config.toml
d_shared_expert = 128
balance_bias = false
router_noise = 0.1
router_cosine_scale = 14.0
shared_expert_gate = true
vocab_size = 14636
norm = "rmsnorm"
norm_eps = 1e-06
tie_embeddings = false
lr = 0.0026
beta1 = 0.95
steps = 5469
Below are experts of layer 5 (counted from 0) of a mixture-of-experts language model. Rows are named router (the router's row for the expert) and show model dimensions 0-159. Each number is 128 + 24 x the weight over its row's rms, rounded and kept within 0 to 255. Numbers have three digits each.
After each expert's rows: "mostly gets" lists some tokens that are sent to it at least half of the time. This comes from a sample of Wikipedia text that the model never trained on.

# expert 47
router:151089125130129120089089132083135102134110140105165115099080122123105092125117145148145128126157114142113117111142118080127189120123124093126155159115161103113137146064131089103123106110104148144083144077125161130151158099093183142089095114106169127130086108151177123134101139110114120126141116146124159137178120166146092145116115105107121140139139110146138173119119130138133128110127111075151145123123157157127119119135143126136110143136136139127102158123132128103139181143186152
mostly gets: " began", " died", " released", " Born", " announced", " started"

# expert 20
router:080100120144112103107100104083140173139147136102119197139132130137107122097131107108147151145176123132145126143154135102123116145155106108118142128109106111127114059154104104088142117144139133100100146097149160135141138121095137122155147144106106152167157111116163155086134158152123114115102101146106123109174146069167113106121139123130129141123133136139126146148140137129141090153125166142140118123155136178097110144135104104139143081086150143118143117176158143104083159127184136
mostly gets: " h", " s", " p", " l", " w", " st"

# expert 41
router:080127092134122170124114113119145152129137106117126086089081105124110100138141115141146149083181153150136144106136110134180100129177134129162098142155121120131137085090129120112164183117121103137116114185129140111149136117102139144145134155134165167122125073122075175157097150138167110133170143124092146145107116126117120102109125182138149163113121130166083161129139109133147150108146158127139145137139144098123134139109157128104150153097130142108135137130134173158142134148111142
mostly gets: " March", " June", " August", " July", " May", " February"

# expert 36
router:129128124148125117173067126052137128138143069158123145098129126158128136120112080125162141138098133116161145185124135155117116124110101133120080129149113147101129158137134128060124156164182136121086111098143138117121083158111100123116130205075174128144103093133129140114110154135128137141155099110151138157094116171143114094145146130158126106127115129100095135127142147115117115157119118141123098112121141139128141137129124115140135094187138113119141092122147150131136131129135136
mostly gets: "est", "g", "pl", "ig", "000", " fact"

# expert 26
router:148122131133096138120154118114107137157121131127164105117106159122139177141081148098083078176142167115125124152148159097142118137154140130130163147136119114124159129115170107129120158126137160119121120124122126133130132134072115091216113173160110122164130135145144101129160111128133118121106131136087130143117113168120125132092148040158117143091105145099111157129135094142150139090127104130097159141150136100157095152129123120133114138170073124130118144111132156155105132120108141
mostly gets: " that", " which", " when", " where", " since", " because"

# expert 35
router:158138147123129098088133184120127135121106126119093121169147135101147111084196136124143139180166121174196130126145109134120158090143166126102117103143155142130123147096162151062125100123142133122148119129129103117112154152109148117131135128121131101147115129111068122136130119172110088117177121126130147108161146155123093143139135167118103124184099092122119086159141108108120161075133114145139110147147115126110123142110142159139152138099127117115150178132143146131130154121127135
mostly gets: " (", "==", "===", "200", "198", "197"

# expert 17
router:117138161145125117127120086115125093130122082159149150109131142108101126143114146147122102099107158103079096098128141144104139126124145140144095148142115135087110153130118131136117111152111153164127156124115133136130106169125159114144146093115123078104090110142150106133193135161131086163140119157158132091106133174131178124115166100174135136126133116123159111133126087113133105155181078091143102159117140126126145164122166127141123123082105152132198110102127128155136132124114085
mostly gets: "ation", "ations", "ics", "ings", "ions", "ards"

# expert 28
router:087136102092118109102091149118153157117129112107134168185131105119156139142126131121127157086108139070167156137113155105090123157137112121121135161097140094152147126161155123119119177104107116105125100114104133083094097135127101119169164110095155111127136130122127125113119109134103133136079121151153128133138135170116118162099085136093192092156109176083111138156117165147131119158120126113123129121134119117135121170127104113129144116152136191150171133132111108167112114137135138
mostly gets: "f", "See", " f", "-f", "He", " However"

# expert 14
router:121133096168150135154125094140123113109125162136115130144139095153137113160100075161133151146084111131135134109073163164120121108120105111150123167123134107129131103153109121143103107124083145130113126140104082122108106085125137165163150087142134148077136102135121104179119138142107134100120177121140108118088111086124081090137092175078141114094132148169125095099123093133105107107097111164170118089126117119158111149121116118113128132146126104132104135134112091131124102142169144
mostly gets: " On", "On", " Pro", " New", " pro", " Best"

# expert 42
router:105121131090199139168141125122159134131144104090133196077132133110128137088150105121139117092132134134130102162106172143107090135133129132138084127138133092144149153125115148157146167151136086109144121142159147149147133146135119157116161124124137096134119112101135126147121101105137146148165101077134148128121124124085169145153083168167099122199143135138125177131102142147145118150151131083097143103144140100188109142137134139127115138129138119158109128122106101095140143114111109
mostly gets: "ot", "t", "el", "ol", "|---|---|\n", "kar"

# expert 22
router:171152150134098127107153112123099124116113147086122132128099114132157083144137088093095137084164135169071160152100078124122088121130135133112143133145166118121151153121129154148134098103097114153156148154131138109140140101130133144097107122104146162111107142166143103131129139150165132165144103151142155145128140103143103105129093130156169135082138133107130118142118140134090122097177077091119114077127119108117164109155101132089156159094114100109103101111133102138185119129120114
mostly gets: " City", " city", " town", " France", " League", " government"

# expert 13
router:124149126151081078153109163149098134156085162107188113114120127130125166097127175141123120107154133127120114129135120122135135125131123153073106146124096092126114087065152136149112164111114106149148155162128111146126109128144126145094118138094086110156106124072105114140151136139109126085101070124107133114120124164118094117099152110110133121133112100112133109147159118121139180150154107133144132135143139174107123046095116145113119167122113123137114129120147083135107107131119142
mostly gets: "′", "+", " kg", "/A", "TA", " DF"

# expert 25
router:106132132112097143132135153131141131128101112155117115125127118168143129095178120144180160158103101093139123124154119136104061101103098150141125138129104111162151083140128132126103139162123086141171110122114129143131080121167110131104118121100154152143104119153052153151079095141161114097120092142135115139115125108153124175126106103155117095121125126127144125098128145098062162142102150134174155106167111140115149099142120082147147132151133147110112112099089130117129117139144145
mostly gets: " band's", " highest", " same", " country's", " city's", " film's"

# expert 37
router:124168110114106115197124106114130106116108060109112130160173118116177144122112123112153152114147125132144151153127152145107140093132128095143114145131135134160108154142154144159137085129138143109079137096088142095108144118145139099129133119157107174105127156136138142103141151122129130135123114136058166136105148116109106123164140125083119099129112089133103104117131095104141098090140131122139107093092134107149118126097049131142113114168128157093166134122123083101131126157142135
mostly gets: "(s", "186", "Personal", "188", "179", " Class"

# expert 31
router:118138130116122122173135109087138136149118112100106094137139157125151153109116122105132133111149110110095113143116109076119120168135147132132146088152134123113132131163165118138144148136152144136139127150123126147137064150128115122171130155133099127151115111128097109095160158044146119149153085115115138096102159136140162125153067137194112121144129121137110105063166116130151080121138158178125128116114114132145108134133078136086142141130136100114167160156125162122129160124150117
mostly gets: " |\n", "th", "rd", "|---|---|---|---|---|---|\n", "/a", "|---|---|---|---|---|\n"

# expert 18
router:074140126121078101133132177152136114136155073140153135089153131113087165096134149102127129154120162132150102120120101110189121148119125123131165123145102118117142114121151130104117109134100152145113124102144141149107118113150094085075120134128144093123122088142126186125099125139132170147104092117119109147129108088153158118149115103171121150090135116121121087116119130158151160139158171109134160124139123115133101156129166119153113142179133090151140159121118167170086119123135102
mostly gets: " this", "'s", " these", " This", " their", "er's"

# expert 21
router:140137143163115117139168148120124146120154100109132093166116154147090136156144144095115116112144137091119110114164122138089129112130123141144072145147151109160073133133121133114166134135162136108136143136122139128122121166115090147131115129120165106127163102123160067093205137104144152142189150111137113162150156131121151106143159072170100135158128132141106107126105072085139162078104107127127123130145133098114104139154109150085149154131119122118118157127136116141170120120125120
mostly gets: " and", " or", " &", " daughter", "ner", " name"

# expert 34
router:098116125118136133129118175113138112167115110127122079123164149117127105115190117092098115159113104095172161160112174108140138165175146108109158143120168124127056141101094105064170119146129114101141145075095139136135092112141127141128085095122120125140109188108101159131084130158144129094143122140118126118064127146123175112101148161113128125101140125158140123129134132124136126114124123111129124115142104145111122123112146134123096116137135145141090149162140106128168136146130112
mostly gets: "–", "⁄", " ", "−", "/", "″N"

# expert 5
router:110107099135169142133133118141170128117118135174083152125120090081150116144120149201140125099099140137113099121107140130145178125143101141141150103115103159156164130129103123146134124040102117129134118131150138109126057096173097159117117154092141131113151135132137154121138153123145125101135137106151143085119141117133092099129141134097142114151139153155124155116120149128105112141105130124112104100129130095103135161123097120123144093104097109081143104113105176092160120129172112
mostly gets: "iv", "it", " Sat", "roc", " Peter", " Did"

# expert 3
router:123127102097161133140126094157120101111147114096113109150129111148142128126122116091132080138126146162080175140169133133159118159159158145106143121108134130116105141133130115160116133110160114130137147151162159126149146152135178127188111122099081121120118138099101099105072153105134160122143121173117129118127067146118160157134092140093163132099146119126142101160160171135155135104154102104117149117126119154129128109125107131187105153147161141113186109163133136135080146140107126
mostly gets: "13", "14", "10", "18", "03", "16"

# expert 33
router:180142138137157124113071112136104168142115111085128126166130141155127145113094159086115086136155120106178115137118118108146154158126176147141091091142122145103141145118117105136145092118119120138157129177103112167112127105137095135140119133151160129125126127144056133133091100101127153141042132106122140129114139098130139153140164134126156136162125130104144150169123120091126113130132129155121158109102098128131118132146121130110110127097056136150122133134143173137163134084136149
mostly gets: ".\n\n", ").", "\".", ".\n", ").\n\n", ".\""

# expert 38
router:146165140145076110100110144095149090143139096130141128115130110084118109122117135170142146133123176123107146094119165112115146119111097106132139146168132117125159167067120115145142091165111159111157148093134135109151118091085157110123127082180134128127190091129155102155086159115115123178128168152113121119177125143141104151126120142125108105103124116139164123145121145112119126124165171100133151114115138137095124154149106118182111117142095128169123126156103122132148141136118097
mostly gets: "ised", "ized", " held", " formed", " battle", "ified"

# expert 45
router:158128103119167148147097158140109130112120149125092111121129127169133112171115094159121111115142140126160128164103129169115157135114126148154135090107133131139149102096121140163137114146109115134102150122125096103142158140177094133174116133159143135076186155104116156097141092117109134121131155109118136126112127094159107082143168150086103125078149158125115124118109086139113060106125107159091131104107128082173122148121115139112177100114150109134102115131154089125136129153151139
mostly gets: " John", " William", " Robert", " James", " David", " George"

# expert 9
router:091084104102116141135118126149108152131165158118131137133113116077100146152109142141115136148143108147147114105145155124147172153080131101142091151107134122114134148151127133110124121121120139105135114121112138137124228100114156126102172139080188110112149144137137174129081123162162111108143110136113111143155127084118135128171056120129131150156135134159112130120122117130126110121131156112087139146124140085099138127159157161111113114162109118089110151133146162181111133127121109
mostly gets: " was", " has", " had", " were", " been", " have"

# expert 1
router:086068150124122148128083098157109136145135158114154133090128131126138160130147190112106108142113128125146113115152123134124145129112109108106132115119130085098098185120160115164121076162132126138159143161150110132146164112110140120122133117093144095167126073127168077122130113087136129142115110135093129138148145133123129088153092112134103158124140108072132138163135135112144139153142196119148136132149128091152101093137124098122123119149105146159119145147090081119127152111179131
mostly gets: " to", " can", " will", " To", " help", " must"

# expert 15
router:112110122105119140166150117158172112120096128081139101162124119145104092133140142168095084127130124176155137108103127095183142120137160117117157100127136133123130145090159161139101106119109149095100146141134130101159114143151136128096110147111143112130083098132058160102150117118142107128129161119141149132095121151132119127075170094159126127105073153121125138147128095137114171145092100152124133131128129056158125122136150098142146116136128086133116164131135117140116172132148089
mostly gets: " $", " The", " −", "The", " MPC", " Its"

# expert 24
router:149148125105083094153111117103145137139086136133122109176143085121130105136138113101132169134110150173186118115135109144141145133110120142121175120180129111128146101094113127080116151120105137076117121103146111116135101147115123092100140102149080148127112147123186136113123118154093145129171131121163129150150169111112099118084140127137181128087147077120129138114108180128135111082139128167142119161101099122131100148103101134140106128108150141142111114125145118080096126096144118
mostly gets: " ind", " medalist", " Sav", " v", " Round", "^{("

# expert 43
router:084124099161121107139139156133128100138156135141122101167131121160148144125124099082155154133146136110116147113114165150146123124135138117120116105121112135135160144128143117101145147128140125103135137081110146107148136107109090116098150131114136130114168141129096142193163135154107142121168099146138141101171144123092091124103146154155124089102072099124117107123087147155128169137089152203086101142156128104156134143137100075141130103121130127132137108109108144076066107142156141
mostly gets: " c", "-c", " trans", "ec", " cons", " inc"

# expert 6
router:100117154135138132154129098171147115109122135152141116106116171127132110133131139135098114102146133142062119152143130110119114134120098129149131141123123149118142110155082129168114108122132142189141114097124118153101152153106120120141137160165142141134121160121131144115136069066131105102156116076124095128146121145099174129147127120089103158121150137053141155129135122132144160098086140089109120145106138137138176080110140188133124118096135143144167133098127131135098119117064148
mostly gets: "ai", "ino", "ani", "ala", "ena", "ano"

# expert 4
router:150125136105139127138123140149105104139125103105111162178119132103120111148115155100096136152072162109137125103149120109152118156100104130084125111132130152137134103150151125148117089135099147148148140149116094139139168156101146138061136100118155096131133093118072166189090158118151142129105134141113123082166152130133149146080141102161136140140145137158128120153147112137106088153159079189137104153118164129097149109120092134140164119157106134095134123131129092122119096135114131
mostly gets: " |", " —;", " UTC", " ±%", ";", " ="

# expert 39
router:118149146116126156061122113117107160138123126118146142113099149123177130148108143156113114116169146107122121125121127131156138151129138144121158120136134117138109155102137135109125160108160123134166128182177120129116144110098192099065125135114173110111125112154173233110129132153144160150131093122136111118108105133117180120126157098148104124120097131097129140116128151096144093125076121134125111133146159115085140108138101136113158172105129143129135132156142154143172135114120139
mostly gets: ",", "),", "\",", "',", ")", ",\""

# expert 19
router:147143119119131148172108139163127114162132201115075131090138103117140113149133121102128111114138150123124178161072131125149125105134129142144122177101141128105151165143152136185093156131158150139107097128082125084170119133155147150158135152125094132102108133146134129141149177124136138117129093135088105157150112122127177121126182134137118127142101166115149154152132133132082161106117107122183087169135113155102132144123111152129140164101146101115117125156140137110103142119106121
mostly gets: " in", "In", " at", " within", " In", " across"

# expert 8
router:148134110106113131082147125097128161131104125129116121115145135107106123148125144161160156112155112140092126112138118161137126105139139148122144083100109138145089107127161142212124131089083133119121109143120148053098081140124148097095151137137113153117138146136131101110138174130097161117135152135149145167111123141057109148132157147129112128173117171129094115123142147142130109129144171107104140069155132112128122117121140120140148139093139114153149150128135114196143081136148130
mostly gets: " \"", " †", " MF", " “", " Title", "featuring"

# expert 10
router:148125143127100139148154134128099147139146170136120158123084168083105173145122165092139102182122102159171115146098129189120133109107102125135079093120123104125119149115119105176128125127140136131121135143154110141121179113102191124156123075132107106122143091165133116143153121143136119101155182131128129127127157094132127137141137130106105131071130147122122143134120116130121146143138080120112165167137144163101126133135197151141111145119106091138112134131094159080136128108115136
mostly gets: " by", " as", " for", " from", " with", " between"

# expert 11
router:097109112122110161126116079203131131120108133092097154113151108152179137117130185141116126161127128106125138092129140159112101129140093118086136104151106148096128105134102160131143160053156092131168154122135152100108164157120121194139135128127118137134121133149147115097130120127121086098136119168179125127113170124088091144128103150143128103112145143170108136136134125117157126118118119135096121112164118102142105137108190110156145108110110109147135105140151087132133136135124118
mostly gets: "itizen", " Sheet", "amp", "ream", "ront", "oon"

# expert 0
router:168123140107124170101156095148139184141106113140081123097100144036120125122152145104131112163121110147163136150142129097131132132071099117116117066130130158115150067159172126129122148125154127120142113190153137142145116095164115126129116137127122107142120141174106139109124156135141114144161138129089133192115104169096169099141148141147177136133124134094129132109110141128124134106168140137137125151136143141134114125125122157126126140175141145115136093139137143136144094134144150
mostly gets: " –", " —", " -", ":", "):", " •"

# expert 2
router:148130138148141158060071140142125148149143151121134108112129154131115109097179128121165140130108074126101107150121136149088095152143116128123058099136129134112133103199138147136121093120126089134120137173105129136124150161133142139167087156126151125155121115131103162102064125091108100118118133121166123135160123138090171170149121153127121111160132138152139134127145134111146095145108134152188116140123145137114104126127131136075136140120179149134148101142117122112159122134112101
mostly gets: ")\n", "-", "\n", ";\n", "'\n", ");\n"

# expert 46
router:111116112104102100101142161148140152132157166118168126117111152141115142114165151132128119116109097138131160182142089057101102148098099125136166111161113116132108084150128114171158124120125121140139124126098131153105111133110120120152139168149110110130153161120170104117155122126144151146072088116183136108102123126156147140122135101138126132180140141110127130121135162118144124111077126131129141128132126093088102161167153160131128064120115099101115122137158150180174130122157101
mostly gets: " he", " it", " He", " but", " she", " they"

# expert 29
router:125160151120117134116124097097123118087127185145145135151103146114114097139102142161115139147102115173067123121152124157126134117152122126106113103139120117143160109092102122128137100100114129141141131170094162144124122115049103098120115116167123111190085129140118147080117176129109144149148110139091107133115085118137114134146118089152155121147115119124124157100121124129138070095141106092094126148126123089149099135105142155107114163120112104123119139133122054148166102123140127
mostly gets: "=", " player", " character", " model", " medalist", " officer"

# expert 40
router:109173147169138124126195105135119105096163113145137161155150119132088129127077119129130111085130135144115101125114099106115122083159121102140160110137125145139114163167158139110101093156117113130130121124169153118140088126168096133127117139137145163143113054154126138127105134126133104136070176148069131163143149148155142121146113133115113103161101141146119087113137113153092141113127104140124167125115115161150114149144100086147089148123157106133145158157106124084145127136110137
mostly gets: " two", " many", "ical", " several", " European", " English"

# expert 23
router:148119077131159144103167163110098159134106154131128151093154115114091132116116042141165155100124115137136163127128115117138128123134147139126115147100128122115107137123098131115123165119151099096076104139144100109116133127170160139133133124100089146068148187125096113149142140125104151108102129129148115109135117077144113154080128101086178126150111118159105143130161147156123122153099102143094144101139118166110129126122130135108192146143160129128117105118133091117099099137142147
mostly gets: " E", " F", " G", " B", " M", " O"

# expert 44
router:137110119136153155157104139125156098122103131159124125137123097117133148156093084116139147144143129100140134087121112127173150125117106154146110151135088125133164154153094119109122121155091147112126119087120133170102091131159078117145168121144101137139114160102159098100129079132110132140080143077120132109089126106163115112122124178100159156148151131131137092086119171143152115149083157141131083177100118122112131163122123200111096140150104138139104108109151113120112133115112138
mostly gets: "al", " Bal", " Tal", " Pal", " Singh", " Bra"

# expert 7
router:152189189136118133110146116132095129117113104125166122131152130115155120144109130082120129142123110129073122120135123143099100118145177143129162151132140117138080142127150123132148129149115153141187108145090113159114168128130118118100148129135115107159100120102191099134093109110081126153134140139125153187109139152129155130145160114161102135076136087107138120103111111120165146117205084094149126128102118146130104105123127104121075152141145139126113149122146140145159117114136129
mostly gets: "°W", " Records", " Street", "!", "house", ".com"

# expert 27
router:145137109130135103166125126120149134162097094160093064105092147119172125145142123152125139099123138140197089127150112119123103093156113116128139158134132120131136148104152128118137147148153140083102118137149108114135139154147122097166116116097045107145139100133108126119098140088169146134109139149156125085116089151122170134151098137088133127101119205153136158155125143148109137157078110103140159151132157167113125142118122113115114170134123150137138125123128132089144136147130113
mostly gets: " of", "After", " After", " out", " According", " During"

# expert 12
router:129111121144127132132126153110148150062163126172142133158129121061111146135136134122154113165161123148153120118164146091128143084139140129120132128143132158133155115151139093090115116146155146108146097141140139125154172087144115123114115134130156120137119105112111178114094196107169155133148139125119108155189129102127130143164173071087132105145122120111132119114124132151120129121134148178089173131173100125113138087137156106128093126152142125094141171144114154157154101131135131
mostly gets: " a", " an", " is", " are", " more", " no"

# expert 30
router:131117136090144090158135119183115090150148137135100147158102124150121131108120085196152142137078123103075115156108087135121158119113104101106174102130109119115178103162160117136131123120104119130106137138103126105137153127148089136089153133145138172110156109155096149157089153108120122149160112116146115109130171135119123114158069116126116142129133163110141086133138098123122173124152136103155097105114147167167096128160158121132117120148148107097113125138078149140141140136115146
mostly gets: " First", " such", " known", " original", " Second", " Nominated"

# expert 32
router:130169138084159102132112131139136122133077092162112093154111163135110159093157132141117119090143161146136120118123108132150132172149153114129133087136162129165117119149171139142118126153126084127124133149127099131115164090117152135130119162110113121122110152142101066137114111121140149126156102148128086129154089137112138067155100119143123102099120097107136134145146161152092157092169155101109134156120129132140145098075131122116084181101076127115097107153134148129108106163123153
mostly gets: "–present", " Arthropoda", "*\n", " pm", "==\n\n", " ago"

# expert 16
router:135096151121148146146190105116127141111106186115125121084157132156126103148106149142121119140097164152115119149143112153166153123114156169115160141091133127140130110121112152109135175138177096142119107127123102144148167170120087115096136118096147118116122204112183091126135120144121117082105107082100124122119125141101135152128127114133121149121152109152130131171106135095156128186134164140163168153144137123136098103123141119101127101141155125119109105106135177160089115117124131
mostly gets: "k", ".S", "ch", ".C", ".A", ".D"